Below are experts of layer 9 (counted from 0) of a mixture-of-experts language model. Rows are named gate (a neuron's input weights, with its number), up (a neuron's input weights, with its number), down (a neuron's output weights, with its number) and show model dimensions 0-191. Each number is 128 + 24 x the weight over its row's rms, rounded and kept within 0 to 255. Numbers have three digits each.
Before each expert's rows: a language model's description of what the expert responds to; "comes before" lists some tokens at least twice as common just after its tokens as in all text. This comes from a sample of Wikipedia text that the model never trained on. Tokens count by the router's weight.

# expert 32
Generic nouns after the, a or his, often before of or was, such as team, age, season, family, time.
comes before: "of ", "in ", "and ", "was ", "for ", "to "
gate0:162158153143130168118127090147121150165139165104138134083152131145148134120122140145125105119133126119109145109151153134106130123128119102097131092129141115135109128140148137129116104140150109072148099103171165090121148119144101131093144092095126160146102117107084177137116152126121148160133103181110167109128144141054144120062136131102141070153127150096107127144146139123115122139163154142121105134124140167121129141148157121102156089133173184106159134134142156095162161099150098107145192124124091126156125157157121121128116135135140152150075153100117104147111125126132118115
up0:124112144086141135144122118120135115110110115151151136150088141123155120127101123129161133086113163159140141171137093138140094102109127157125115138167083080099148136129135098144133149101094165147177134096106096159124148127159092091160140159156139107159164163153160096104109177120091088170157134124130115147127145113159113154106124140130128092122132144103084179122160150150116164114102107133109111111147124171138093109125130139157117163149131127132105056115118145095132120167098085102122123147156136132138121125100139101137171141138105118162117142116132151135099107104094160156
down0:120125047120148133128159153142145133108139142126110136197138130182113104104110118127130130151112128117157100120151124131111111127100136099127071151109147184148157119102130070082155123171108126112106112128133085111129125098147149156139146136120104113134120102093116091172113067130134145085152118104121127123138131131076137168145135117151136137145158148091108082119133113123112109106134140115123129144119151111153128182155141125133085124109150142142094136144113125129152157144160118136142125088094151133120157131131151094106129095167110132141112195125150127114103110105101095177

# expert 1
Paragraph breaks, == heading markers and sentence-ending periods or quotes, especially just before a new section such as ==History==.
comes before: "The ", "\n\n", "==", "In ", "He ", "== "
gate1:082113138126148101139091127117079132158139089123140137118127121184087120122127124130079101123127163124093127170137134145155131121133148108117087101107125150120119189142140154114142116108091173128166124143136120139110122123121142125127123117170127131157156125090162150142124134168140126141131142139124116125170118134147125154066142117135165139153113101127154158083143182131136094141135145132153109151098120144115121133194119139163117156165082135130168104123101118105079114155156107106137103159121183132142114134118135142120112200115110095101149129143183119149135111125122100084
up1:131126112113115085161147099117103105070147122158144123130123125115135142154115170079113158088117128095107088099161137145116135148153126154135153142162086105098140165194143124127149144099130100147080126117123078135134141118141118126147173132092127158137133132156121095143144120106114175145109107162130122134077142115103172107117172164115138141118096183126141135087110147123102140139132121113124137119130124116118086127157156156092123101128093130149117124117145145150147133080110103135168114153091081080162126145143141126174155124132124097151145151086143104142129121122094097151
down1:114076154128135150105116165164082140105093152133083165140137134087118155172092141135147115129163093121155136113142142096107102107114141179115135166097158141143144119142134112123135129115179191101146136125155104180118139141122131134161134146112081150132114180133117142126086142138147134124110086105075131136119113151090113182107136122125165112109124111139092128140132100105119153161142109133144157165124161105135131129118136134101099117124184130103088159092109093139094114146127100116060092137147172133147109136085159136134100126129130128141129138134125113131149106118108133131

# expert 13
Line breaks, pipes, bullets and header words in tables and lists, such as Team, Votes, Total, Gold, Preceded.
comes before: "| ", "- ", "|", "The ", "==", "==="
gate1:113166127107129131127155136084147102078136080136130145119119142090153155138098139119112124174124119101130138068091105135118141178128073111153100186131137137163087143122150141131131114131133162119105128172105124148066153104123129154113121139130109152137136143120117133097138123122138132129163150128149118140143085130142152157100141122166120125137098096119124083139083085124131151123106139120114120114076098081163098108103117101106133118119081182148145080142156105101135164139115164133132140157137170129146135158126084123140163088113118084121138153114094138104128117127136133092
up1:161116160095109136128106089135150111149134128138151117138160161128090111114163159126102130144120141132141141113102120112165148109109140139155110148136094125155108158188135105108160161177151128182184080099133128127146172138133120094139194124096167131130105120113129105097098156114114116112147125176171110083144154124142122106068158156115155104108157146137126120115121090126105135143119134158121095137186120124111160125114128129148114191111133157118135166130137141118129101142159116132131141127137109105134160134151134102163086102123097143149098136118069116121105103134123140099
down1:122119112124102144145113097155113106098138121111152142130124135113129130115114095126085180109114163116163090187136111121136091130101142164150109076125177092177109114069144102140123079140120105108159135130129109168172142126142141131085136150147115125104167163103111125124165116142137142093121106117092148136109139141126118086127116154131100137145125149147141142105100152131129146118137093102123176151078129123108110133119145137141141129157109150089135097138176108164155137125081123131109122136114095142093058139097129130080132137149123145159176112117115103110167154154136101105